Below are experts of layer 4 (counted from 0) of a mixture-of-experts language model. Rows are named router (the router's row for the expert), gate (a neuron's input weights, with its number), up (a neuron's input weights, with its number), down (a neuron's output weights, with its number) and show model dimensions 0-159. Each number is 128 + 32 x the weight over its row's rms, rounded and kept within 0 to 255. Numbers have three digits each.
Before each expert's rows: a language model's description of what the expert responds to; "comes before" lists some tokens at least twice as common just after its tokens as in all text. This comes from a sample of Wikipedia text that the model never trained on. Tokens count by the router's weight.

# expert 8
It responds to: Numbers, months, statistics
comes before: " ", " |", ".", "%", "0", "6"
router:103105149143097094159094128145118047142081128120135121049094062140103114153196117115063181144157059112127157122116137151153082112123144097133108158142106130133140139083172150129189121122094166116142162068153173170170143114142089092130161115169115112074092157141189121175140125128105101107118108080085150115105146174061108116123120130094216161071147054096138118097135133173148147137134143112142120143184096170166154099107140122176110111122122093153095121166121153108207107073135111
gate2:099144141093146149145072113068125125142134173102155115143081102089130101151155135095114158121116107168096110143149142135176103106099057146110114149131103128141130169100198125147078204096120096198159115155176178118107110104121156156114134077138117132124157159119175224108162120153129112056185157085124205090067151111131154055159200162129104099104108125191130185142125115107151153151155140118140083167140199111127107126130150115136140126123114107146153143102173084081119086103106087
up2:173161181150107144116083139117148126176160151089079172177121214141148197180076122104184156116106125157144082188175159127171103115123168089184178176206159103105126096103083174151106164104143097132096071120161154140129112094113107129148135127106151125155116119103148112132148208077122105167164125118131201119109154121112135100137130141154101150175153171138079137146167152121139080168161112108098147078168106116196106147139165116101085188120090123117158138106172130160116150107124128
down2:149129121060148110118115161116121104066137154143123159133105120186159135117161083103124118080138162142137103170095146144086111134122119142113100102081082068117128150054138197170177136096122165108146113077176116128050153077133124086147121122085113085181142125128007143093153083121172186132137075131168087087105083164155133068172152153111130125147151145122103153106129076126118119140097142112126127152111173103135141127101210109154119104155177123108168159124132098114120047123157119
gate3:040117115151036140150156138129088121086125110085073158141141108129138213158102160167147123115139041049241121123129124127167158165108137161123115182125117170170129176099181102167147088176137149111085118154118139099104123124112147137146151133123148145128115182112161157128084126139121155031109174167118100150140190132106141132121190144126108116110184168149142111146154159193098113139115147126118130110133131143159129116103164138109109162131100072138155088141124118151109072147153102
up3:172133078113105113124143136123127079155085170121125128161143162102131188138092135164117108080167135104176126142132106176135083148117142146159180171167147189143121162125099161101103150154050110086133189083133168132144150053133182144172101121133118141145173168130147101153121152125159101138110128148162097141163162104133150099090133172121175168095080122139096080117156119181161022117135112116124199098161119043161091138078126137119142161126170111146125109221146173136130118172122136
down3:161162136090138146154178171102151136134080132093121152134127138145153088180117157134071107137121083115132139140140097068095133110090110104168095198125079124138079115110100104162139182145141112101075115167095112103201131197128194137150109086109183111097108111120159066107138113134130151146129172192193159117157142111112077109196115132131148186140047150129118161129094131098125101160139131134082046127107151164081093136149179117109159120156098151090123105136199109136107102063163142
gate4:114144116043099114114106188109108154101111101099151081110136106190135095118196103040088133160153138160127181155147181102132111123127138150131082116130137125132120101146135141118092129134135053149117128094190093190156212080121143170118103080142103137112117093116142121112084127114091179122163148126090092127124127147100111162122155147180168193104180065101092095136106149116132109152111118137118073152125101089125155178192126144138126135175082151185143108185039152082111143141134119
up4:125077151086116104144136178128164084147111073133158175134092094186117156115167132089150143129133151141158155199124132096191068174094149138100131175074166134150146119123165118190045128098174098156099107129127158142110077127151162166150153150155193122106103147137137064108125179120153176052129127149125104092117037164139097087104101123091074121093101149130129143126112124130163150149113161088089163162222170093108105124095155157121159118127119143111121147101104092072139104131106139
down4:171077137177144139085204083097102181104153163103100078164095161114088194120125141123093103101115133187115131056135068118133081167113114074138112098121208120187089151149124169167135094148140110126121140136057110111130162138126149126124126102137110130137070087131108169084160126071136143121184160127136138138122125132119158066120134098070116150089128101137180135149118107108159121176139064114088048112131106134057131067141139120132087131111109102138165150115175068089119104101092158
gate5:101140143098158119092179103111095147165156108140108073130084169148145172090154083155102156137068089095137137076161115086134134110113092133140163118160146104119076161160211073097146110130146152133121092102170130067125148112137076125172123096115134121122131117147154111206168189185165102099146083092127131133128152161095092113097078116116107183091084080107081126080121108091138096074134122079078155140070144108108036110058156159165170122125183109089116100128137143110149120143138124
up5:101093148070124160100117129097117142114119083154126138134130175132120114137209149086087110037098139166121109056122126084089115135154081126172138139156165064115122057120120117131146079166102120131106099076198155169106133158092148097120118140175178118129156148120117170093096086149115096148101163115123112079157141148127177100118109087127117068167074118193112108143158183194172134155195118154147115083200179130126132144134148114150133125130120159086126197128176139116142123126126064
down5:130105151118108174158150164067079134127117139098124145088105098144211119123111111140148114117128147039089162146102155211119139172121088116157153118180076124119146079124122118108096096122143129103116138130148144145160200160081089127073135083196097139112141124114137152172111159141103099119092089171115151121125080160092130102130172173111130117117175188145087130082102083154158128072165112185145148059157066183140152156145128127133074095171088110189087187153096139139107131131115105
gate6:164141193192124134136101135135108075141168137159160130111181141081113112183106111148162160131123099104128156107098164148107088111140117129131161123108137145155186195142120183118130161175087107107161141138118099104114123082151101148109125131121146177178106109197139092107088176152131120102068096143055155161125145148098185071196122120158126147115226143118121115187071147079160199145167138168181153159135157107186135134152138138143106134104098120189088139091073114166109100108106131
up6:068208145135125094138116147164086086114167185102134128110102160106165115189112144123125084122186137101053117133171093123116150129067117070178156124064146120089101136178089093088118156188153144117126156110095099120133118140185165103052116127131103074102155055121137163156073101129095105133069155132197088117102129099173075092146121124107152126095170147150196122079137104084120137166127134125137152136097140126133128116189071099112133112160098129094110098118120129134114178092130160
down6:175132122132164183137153186116133134147057121119093083120162083139172109075110079103126134126120160126143099095142120159085109127137179143186142142107147099125206154131152096057105129146097074164141170211110183078140165103147161131142170175146169121116132076159139189125138111125110145150144124160106171113150139119166181119127168170142132146133141135139098134185096097087166142128147111180156093142096147166119150126101120134119113121148146125135102196051093069163037136077128078
gate7:115149110177092120163110085116113149134147159084087189127132145150118132194161126128078097124158140116130124188133091112086119167154147121129077155156170085100202134083130171114131123135118172148158099115136177144184148091143185119095120135156142132090151128095151146158180146149136170160218104096143133130120147160141135133098130158128126102174148082102113104145187124085164172181039188123155159112207170131199130185124175165120119157147125165179115168128084100106153120131086109
up7:133114162114061117139152136128127098088108108177102115154142168121171125095109159159146131122107121148106057095137078130072116081092107146137165166162055187056126108107088130153123152170116175113202137143161109101132110142139111178121114172068098173176088184169109134120171153081089139106110111186085125164110129098161148066103125164122125082141135100131118147157117142125162166152095072120118154107158175184136139091095148157086170159194088132141138108166129101163087157193091152
down7:138138186092093120153184126134078143139141154149135076039053180067137107127132173135152150085128172151168050095145137072128145126081084107115115150162141122130064177114124165114075157113150050145133116122136129137131098167147149163120165139114100146165111109088077086119139143183097147106129073150142155139165120135115140137108131131141186105125114097127156113120112122145058146158119215065175118135142164102114142185120106122174200143139090130158129079114122181122139112073102122

# expert 5
It responds to: Table cell separators
comes before: " ", " —", " +", " \"", "–", " −"
router:135130143119092114146185130093119026133096072123102060096105080108073099184142123082089151129114090128097172107134114158153151103100136132153091135112119137092137128128127204154155117157145139144173164106071161172138150124148141090107127162137116125089135134142144122130082106139098081088120086117145116113141147147102124125141152098099152100079122019110077147079118149139175102136134049221116202106107091168117098161093136117095143136057106147094079136094128122188127131122109108
gate2:134117164103131101155164112094136151134124076147167137134127077124150129148142106158133104110155098106062136195114166107138144179103096172154085138081123187105128131088158207105081122095101131100101144130180158142077136156144093115102122108115096142146127150061160137130163091138140125116052132135194128125087153124174109097129104110198146057125129095182138223139122117174147100149113159202135114109130140061203158146108158115087152158073108183115144149122146072093142103103133109
up2:109139140153164145105126133107087098123081150150109116136126144112136157093113153158139098117080159114139116063082119120134149067109160092161172148108132099058166098081097087179184108146109098061156142148039082139148100116102130166171131134119143100179120124208153116176156168135075130166122104139133127114147093169119116092080108158045173160124141114122097132080066121152064085090124146096112075119130160115113132114175087172112101124202142128105163116111140136191127179158085127
down2:144193176118122125124122125090186201134127123178178112093136124105137141175140126207121139075100085111205119173139119144143096158116127131074057156120101168117163080119155112125090118141139124085084112104136157120114099138142118154089143137171113178108151167130168135091162091163092140071114111175184178101093168079152094181099180130169085116114142154149101170163185146144109117161169134137110126131116122106144076064063147131152196157098115177134141135146131126118133061144143088
gate3:155197192152108201131170145116123112151065107102132141180142151097091119102112114077083112091098076143029107158130142148160167173127219153138134115177152104122104075139154124130174052131190123095149155105097155103100087080098130121112081155126111159164084140096133166096110162175108152127163152121126121139139180080137161078086157144123118105139152103123122059118144117119132173088098181144099139138164088142110093088074161123112120121136132125165121140171124082117119173152140088
up3:110084126067151067081117079169149188149104149108150101074156149145187159127155153121148100047123130152130157114122151095167173124125134078137108114161139105146095063123100095152107116144138233111114114153143128148212134146103076115132051144156050124122127121118152127143101150145167105084134109140058109084147075080146129117132136159136163117078161083077124125177128104113119158088132123162135117176149076129088119133131141107145095190113150060100086153120151147124163082138106124
down3:120126151133144135142194139147104138109135113085107123131132183120144098096138116195122141154126117161121141070113088116132165110093132135148141104109106122174089188102177137147115148192112115154121168075118120113152119130104098128154081117107133138181160107158031149112105161087106136095107129141109101175165082143103079102174066085102106096209158159156116085089158074158110163152194134040104082127167128190111142168128121139109090091127069156165113132132126104114144198183146175
gate4:094138166113184142100149150131138158159131127167087116121120146204108129090109087167074137144141148153115164151109052198117105148069132115160120109092139154176173094135099154163120119125142170134132162161070123082147120080113093163103181117121130107127192112122139108145130113161124132109140116142133152130113132131136138142152190127106115146162115080119081177065069085105100151112117165174051133126096183186122111180111106139126192165050168080112118215131138107130133201165151116
up4:133136119161136165098158091125071117078082163115121136126135114162098126126182092088079140143153067105136103115134096129147086102090116125140085119063137116156114081102135114141139178165101122161201115118112088174118165155126100110120144135182125110118136098155045160183126158147166125126149118164121133127050138137093176142171139175154155146211176177168058104161075153113172107206148098130121172146173117118116138141127135170105150137160106163106191158075178075153118101097131150
down4:064116063128136126102117081128114136110096159133114125169166142101133140130096176108129148157101145165165067114134105078093181142114162115168127098065167191134139139093107073115095118169151080100120161137127144138109200084128149065142112130069103102116158162170123101120116137137162111119155140103124121135128060139138100126159059107181129177075110149135122203193150142169117150151136068165157181085105072140111170116141173101140116148194117099098083088122133077151174132162140182
gate5:083147157142068117174072101146077107071081081098095130193142132159162130076138175130158148140104123122095095160140131160144143145090148102126176143087123106136150116160094144144118187170070127106170091122131118068157064143107204133110119102088118150155139153212163092170128157177130125138206098121188117144163141076126177131111128150113125160175130104125133154125102100151073049154124137123111156148172124069146172190076156133146160093144155123129144159094123092128135131085107109
up5:173071064153128121077063124166157138180168116133102134108072137153157103122178084106162113198148144078123137101120086132136100114143093150096106091111116121125151153166161072112130142113089132139100156127161141145120196093145137178166167103099123123085141164113105202128112123080151098149138084158110171090115152174103074145090165160111126173087158092130147199150120143097140152114107141092192052121128151137140053094155153158110130177096140170117077141182122103128083100109086150
down5:161110109193111124104070163174094127112159171115152086139099152133110026131109089121145066096108095155133134107119139074101078115116137131117104138153098047131169117149143113202141165072161120179131144099101163123165139058162128108129142092191127082098119110065121145174136099150154084118126071143104075139184088111143140153121099115162139118190112100143113135155123110096117101110074089086076095107121130088162165119119153113132110124084153148079222141117113149129170158146134158
gate6:162122172096092189153134093169098067163127158072098162104178135115122102205145142118144079153129175076164121135142121116142100108135174200143149119099103142109115126099146127111127144118094109124161123111188190116128183158155100102121120085093116092069063152125069164125111143147101190175148172165161117077163098055099138144117140165145136143125108100091097114104092085069183140130059153185151173109176154167135109096101115141096120122114081158118145097104121139181166156134132114
up6:156104205081130123188141089126095140150129129103121059157152114147093185116131132063127121109146089136178110185084109116159134122147132164117163094129151098107139072086178172046095085117179094128127178138094144181091120133110124091150158106164167078101136108088178156070122132199176168155136161135130159170113117106061075070113122098122136126095156090093111185167113087160169166145077173139115119174111122113110146115136105151158111122131146088199096120144097111142115114123126115
down6:127128124167124185097140110126104167146091108157104121115109122102119136136111108072129133082131121141136184090161131160112073176130109126127122167098146136156143093179108164148108166094142129151112115094147132122133174110152133143135159070086079139100189114155006145135080170160156114086124092132120145130131128115118141146111114139144060148176171141139185101141075076090153131150049116197155069126042155151097141138116135084069130099109175147150142128079123140154192136088151203
gate7:133137182141151098175171186157218102141095192113139122147091169147095184137112114135119137072115139122117143128078100105162132163114100124107119081148150133117159099115115142083133083205151135152147100185096137043138152118142100092109144148106145177149081098149165094109102152102131124114115134163070126115128152121091107117148126141100149113155084177128153043125169151070209148118112160074141125125166067175118144118137141140119214080093147120085119137097120127175157079169098112
up7:100129094119159135109100119075110110110182115135092144138145156157135137163121141113137110130123150125098123140139090122109105138166065139134140175099131128121167145134102092075171187060115091073131119122146114132146173182102107121162126081123133175092184150122095125120205098165156108096181137147128106114139150160118194142136169153170145062100064124049093161142119134112086087144122076188080103131093174151099128080133089159149081166150135114190160161114060110064191158154117173
down7:111125187115137083131115156119118101075101124113148091146109118133140188159127126191117150135127087147155149155133117148177148208132119111139121121156116226115073168141126126152120138057155139116113136158102156132113128118126125122148174038099090107144065107148198159146086158153098115092068148172144070146144152122133138167120102121121110156076146135168134130180181159148096102157130151094116144103129141096174142060146120131170065141031181170155106155152095089116144147144082178

# expert 3
It responds to: Sentence and clause punctuation
comes before: " The", " He", " and", " In", " It", " which"
router:112131147102101098157169166122115078165092073126103082094099122046099136159121084108083101127120121177105203133135180148195141101079131130166122161104104172104168159080157127122151144145061103137163133100110157145112180119119116151089120121135088113134136170185129080166140130122124077121158138161105129086107151145122120102161135095087105162097129123144077177122150184067105117092127058133110177157129102094118152060086158128118109054125156151131097154154144201172188164155093134
gate2:155134107115099134138098122114159095178053089175085075156159143121125084138156111178129169096118073187079141166099114184095072101158093171085172158107131177115122157145111129133095149102132168123110133157201131184128096088159142143175142149085120091229186106144124100105126068100098156155105142069130103137087153153086126099147104113109139175149095101148143127161142135142157114132099132122082117085123093127151127179098132107166119163095104180112128142108149134145147048143184181
up2:134186098102107145149139125080126136112131161126156130195072103121086139149119136116121117151149160096132158083134164164169203103052120160152174139150128089168120084164105144098091118156149133116123109160122118231146092131135111142126164095159128131121088114152158133059170167064156127103110117149144174189168135140132141133092153125116127107141146061108070144031125106137161138163134065166114096142135145135165118092122135139172184077119114174234146145124139083091145148101140122
down2:111133132123096146190164093133189049104118163154141124125101104102061141100146160145106140148115093130120153065090117070157180132136166133140167116158143090111114128091039139140084078113141123150171142102120117150127076114136116115144145098121192089151153191129136172118136074140215097100091112069164180074084082113159113159084119134154159138151101139099122090106093104113121162131170067089093129084094112164175147167144113093122143139120136163116179096161154127109077182079118135
gate3:168129157113096117120105128119123112162106116112164165056117134094154141195147115143119127135162149169115183142154166131158066092105098139181100105132135182115160204159106140151176112123134143133109091122135134137067146111180117110085112103108109092084130115127155139096158139155121092183177181124132114084220118134102093070114134110100097064111176174193135121156159164066095054094103119140104108166168078098159113101132191119116098122081122139126102131121188177080129143077156108
up3:159145162105134065202145149124183097181114135138089174118072140098102144133111124187079181104158090146131121143129070183161119168152130176151060146162130144116146140136121167126106091163106086122121134089152154152132145154115161080124119062110138115131101123102104079117148106156072137143150171172163106138108108077134103141125138084103134090117184190094128113113153125165105133105101137167097097088097057165133131030096104072151144105109110208118061137130150123128118078170107156
down3:090119124201114128109119099086131159086091140080133163145135154156074131100121054108107101147112143103114130101162178132128130097129132016112154157070132151114153063068133125177139143080133144115116113142096148067151124159140123125147148255128089116106135150176085151140153086120066139095138075073134149107115090135098164155126152145143163096169104140141090142117087107156144143172141062118154138122153192183156139146183077159172132150138130096147115105128096085131138126129142166
gate4:136096126131091146129065127074139111151146131112155169112067132070136108161159186095144047153117129112139103108192156128162065083123144135177116077121094103132187102135125141117097146131102129140174121128144163138143122077167111101170124080138133074152164093124098150136141171055161107096181165107069131097123119128098096168130119113107119110175159139144161165098165142111119165181072071138176139161223164086168111192162107104139148118141137060125152135131113165066115154108119120
up4:094091123140116133127148140134113135126100152157182177176184078131127120128117054134122100149113128124173136086105122151106140154170079114084163164100177090139057139159173089162130162091149205115107148188133046130103170146204172112101113122131117187124097127156203110129120133139130149108155194062173143087123148112137164148129109109119143137130169144102215135105154122149104113135189114059162129042166142122101105157129133123150155119128150102097112158165166155118157141103119087
down4:107098134124118166141093168141168133142165141078093156100116128118071130167121110111154180090146123052212141124144180062127076090105107142177201172127171109081150077131121121057130108131146138133119084146127168161148098162170141130130116179090122099168126100099162124151113190123163106122166083139145132098127206145110101099136117163140150107130132108185114208126148087112121128114058078160114158133158120122147096133134133083077131124150099152115176124049124116120151122129189068
gate5:141148131074113123148115124174052132127127096094062110108131194109083156118084141128092108163118131160141074119160089171112087121087110129116122097081119106131145121083119131082163117202094146121159091130138135179173149111150138180034145164148165146113095096136199116129143125193142179146101098124090156088088091113188165151135119120074150130139147129169119164149125088079104126131155095070135123166130138191132086150123098175074132057098199139149144130171151125111153138092161128
up5:185128125125097156131151154103114143169155085155101173105116099176169174092071174135101125149101089150160173164110077123111185089168048138116113119135119101143116085116121126181141111152102150217131141099149175134137143131100127176082073137096147111116113127070093083110100167107122107123117157119114191094126140113157142113076151221043124095146137145104146087144125107098134083103125113153121151084089112139104126139073126115180147120068124140123112183220131166118121134155111183
down5:096112155086116112114158131151155108105122165145167129115166115147118094120156121166138082139114208107132182090079134152132151160135146103132072135150127129194071158137140120152165180171153085136099084100104147175110131170148107099155114129133135092145085103099126127106103101146118125113040129076156173116158131112147124093157155093127165179194095137163076166131114126153100110113219161168139072123107136151168106090071132163155190081159153185171128147057162171155055115125153121
gate6:137188155143127168161050105109138107128135123126126129146152091170068165153081080071171118146130073149127113129138140125123125117118129122089104098132111182137141116083150131124103057086131166158137099177144121108154075117108182198155105116071079055135177096133213106062194093097157102137126093152101080105105143123144128106187127177112127154133129172133107113115092116095140156122103106126127127084140085088120132104137125122140105170144139046134147176154161154035079156131126131
up6:121082146154104121101155078145103169157110146087087067142134134109064188121167183144127150096094078119139162161112104132140123166134197083128147186111168059112074166089167105128151108161166124139137109178116158094125126117137103145109130113141117134202125101111135175151101168100121107148131146125095154179134198097133098116123181167112114204123142140194109089121155113101149108100130128088088203098185177120153107197128125096126144167111123138077102080079178145163140097130095160
down6:088092135160150135193086112105121125162106086148127151114132098183067180135159153119090144160085128153157137089136122121122096147149209095183103104072145191126164128078153127124079142126156088096141115142113204129118098119075127175103166162111113100086138115116174179149123145120089121130152139146166104107140196113125113162171141172088137157089140078124184093048102089078138160102133102188087130133145179112128094153155136106151144142118143060069134090132168106160069093157110141
gate7:150134072101122124101116073115072191147106121149182159137111101060107122135125144088164096097053078108057138188155121085112093097143110135160132126109111170054156183174142197160120164135076080155139094121132165064141060095147139145156139106141131117067180167125147110124120096182104099137126159130119097136158150144099101131139124107090142162153142140098144179142120083098135090156131074140128156148177149072109070186174130125079132173120137133114159179117144143155142106135131181
up7:107082085123108097132141133141064137130087133125109170103142131130132102101164116059121097119182125151149115156145160132068125102123104100140152063152152170127175080122149037147118052179195132121189069151166131137098079120086157153114154125147197102093063147106085132171111077155142183131110121101048111208125169181161136156126162093136109095104142134160115128124100119172147148150089133155126141139101131155123131189152124147124110111094132086121183105107080110164133137142083163
down7:119125122149103132121210203175084102163105168097156177166079138157097091118112142122120160132131144111084098157133134144146137176139105104134118120131140172156139200179160090191124086089100110176161150122151114109130097139089107183092179095149093071084099136118121087145156134129164123097091116187082152093186096163087150173130136111092092064084089142142158115181140168110148132112172115124079133107131123124123169135158091125163152144107086099106115141046101160150054099143104176

# expert 2
It responds to: Table cell leading space
comes before: "201", "1", "200", "202", "2", "0"
router:111097173152041134166205139109103113139148095103090114050103088109109128131158095096113132091122084167102181122127125144155128141103147153090130142136082160118136119057132156134125119062104124127132163121124132153146154165121076145120119112188108125159094110129182143145107062151127085085133072107132129118130172137124090121103186125141101124083127076121094137099139166127104056135164050187132161154128135103135154053117116132167148105033144149108125191114100123141208138176103130
gate2:180152162108147177167170057150151154080151121097107075076146072142115106133178132177134107126162086161160143122197119089120135125184121107123149119113147151116145154127142109179071096102145115145168152116142118082136147133144134144080151087130137094143174166152160104186119154228108086060121122055084170172086087174151089117124144131116077115108093121131112128137036106149095135158102105067150106149135150183103117158179131095125112141101149134147120130159096135169075163134103130
up2:124101128165151095088097154165142151130130189098166138167176192108132146129136089123130172085109125124140186164120168167096096188166130164123103042153132161191161167090120106088146125097108100086114169068133152082059110089101109125148093130101145142119101154071135132149162164137181154082161167164102153132098147131096110123151170112137099110118124095148063089158202114122139110046096165129116069126125094114159184141142146133123125142098119156131122167145188144163099063089140098
down2:135146114089150121111155141134178113149118166112077149110146153098070119109071104154186124149134180106143150193098153117137118139100113103081201081089113124162088141108143125107141074088107146120120070101069114075139066116082077159117114126160175150080167152111100129134142112158151169142125167116113206151146145115178108169136095126182108138141133178147126174135147147093111165044141203166137141059113125137089119122112159084116111077127141094120133091100147127101165117106227119
gate3:155051194132123061127132091177140154141122119147024151086120134067100161141078158093125053082105144137077149130143147183182200156105151165157135151164134165072122181104113135146102136145094156096130139155134154155169161158171134094134166092138171103092111095165168136110140144152159135117125121161129082149137141050108126153151147078118085136119108087141104117158142103077104108131139121066085143097093157081114094150103128124115136159130163139119112111121096091095150122174167054
up3:126123063142148169125149099120174138114108109133116197094115135115123115156184115115124117164170127121110117136150104116111112128107132077136125102144144085139123119159149032093165106170116127089115164143100097191125160151159112157109084108166079130081123117147114167136142172133166149067144075101131168126094134116177084103087062093156095200150175185145107075066116157113087140133198101169124163250149145180126093124141113096170077137108161133129141092113123135129140118139077136
down3:141125155158135110065163094131063139164154146144138120112090156128153130138100090157082157047193103148137118131165146150100165129160141099130090123171152124178124102135156140121137090088121137102121100088086087094103129095101157147099159142119045081214134143107021199147081116175168196146118125166109157049123091129123142112103127131143121157145157140102126174160115102119111109141131097137054139059117137151146145147114116133119136158155133107077138090178123119175137197134128167
gate4:096094181095097128155134112086081145135045132144086056134103086107088129179136138125058153143076114085149140067075091097084098135124136145104171109136124101133095124109127129092124110119082137084142103112166181081138104112130108132145103107097122134192147153149141128112092117143069106125122100083085123156101149112129210162095104118152166111131145073127192156136146131063118120069201140133133093096108124152122167138081184056148134152128065090221111129121114130102140122136136122
up4:142130105168149142081112129135124102150085102147063143180082142137087171168110094143125102129100070150113108128109157054123133097102099163129136194166204183132101080153157101166122142097142137127136149128132145136119108140107136142143157096086059186128098145145181176125094231138154124085179099114157174107141133154117104104107211084118161114089062159140133170124142103157116079107128113158095077136095135095090124118156153098127141117107145133074103120132149069090133129110208079
down4:149156083137145071073136148177116108115109162180088129121114143117080104118120099143192123076155068169110097082143166109143143127144183130147113184150133160116158079126127092140097131107118149149085089080147136135113175075142176118098109138100114110079108151107081123143093080063151152163173146193125119161106119135106099107157124127170106172154122115142102132173186076200167121136096177120121108115115145170157131082204039146115163188111108125103117136134049126121111136077126092
gate5:116075160150109063146123099114139126142058177154151088106155146168106167141140120135198131154107126132120102169138084113148154070141132146191148147126099141106153203078171084088105203176148146119106161149162117130148119136137187099075134100163061095125069138163185144105095105104102133166150184172131164185144129172107107138090116104147126187153147165113116097108113117115143094124140197080159115112168158130183127151182086166129126180110160175149146087113112132115129181151137162
up5:108099063086188197137165150098135139152169119162082131127088140099147126167149107124166154140194111098143144085132080115142114131106128103071164172163142125102167123108148086133132102155102081102086176159146131171106135130115161156112091122144098115099094142110139125136116112098145169099135179153076182152154153160104106168145165146074102135136101093165117164177143136225120137133168100103071082153100123107163098090118169166163090158180111128073151067135092110075110199085070127
down5:102175154063042133162097086139117108061123119125142135131202066064118154100139124104075079164146156084164187106108135137142090145166146107153212128077134167133147078135118139126174094093139133131123092106143058163172113169119156139129103141111103186074114107170182111131163200097122107073051139124096094126163138132128142129094094110132075117092106133102117124158142189098149109090160135151118122126147076111143110131161126138185141148109148097144109083136129140142104075103094146
gate6:139131115150107058109069157143101118136114132118138163032143126140134122121091140151119124153132144173092099118165128108146074125101084148135177109190134101166204130135092134088121112103139120098151083117099148161117094116081125104109081124169180045075132140123120095123113142147151145074098195152126117116112201143197143148086211137119072148099172140136154143128069156151130101111080139143184131104120148175109123171135150164148113129063159090133161087097128153156193116062118135
up6:186131103100155156092159159153193136104162127094130150164135101128150137156175119115109074130061150137153146108156112138153125118103157123155172119151067136080125194101149196112121112116129080160121165120145098138196104118107180141189088103134172135121136131125093167148121144060081156075146127169150121107146131128124117124151154209154130169129145102085124126117122163084115128097187114146118144046070111138122162110141200117101112156113096125118153139164188196017163121117143141
down6:162194094101167082127132116138149156167076171134060143129083075109182100082061116173105162135099146128131234113100118091137144174133148072117140174126154142116131128133060111106106105144149157115148129113093056151107119144128169106099089129093119099158181179160113079134143122130065115171101092108151122152128136138096100139139095124147141113129136126046167151105068136135155126111072164130151163166081104145153064135113152113100111155121101150165056156076139161117154148099168098
gate7:065128137128108130131127080153156093103212133141100121107131107144094120158068075093114067098171114071113151187109155135132120068135129099115113077115153118200189135119146101170131095102153113123114094132123154113128125138131150086137107165152137102139099099161119108144186173168129197132135127150113119122133175175172134144123139209175073165171101092145112124124148112096143238143091122146160159121133085131123111176169115137066115097161154136111160131160050064142098162132162104
up7:071075111129069205132126086134166148074107158107110164141116162138125051067167162111070120157184096123075138117098120112153181192204135150107156156175113094114150171124147170072181151108104120152050145098109141143153148113129115111109126121125139090082174070126124143133085138140116084152172085151126079152118149098110112172116156107107157134105122117209105066133150105165132145102164135159121096112114150092133111162175178113096153103148082131144147152130124110110085164083173132
down7:114165081126120104119077157096170213149131169108125105126096109151099156172134096154159167145145127106135144169087124164088153123143069106163152124068120186113189146106154096089077136111107182146142125142121140137129076123134103086139100123112154113099164189139198103136113129128141091128146061062097099103112099168089161088133173089126157150166062165128179122131120146117147085066162132099092153076140106082128156128116170122154104105088107119135129160090187084115187044120096133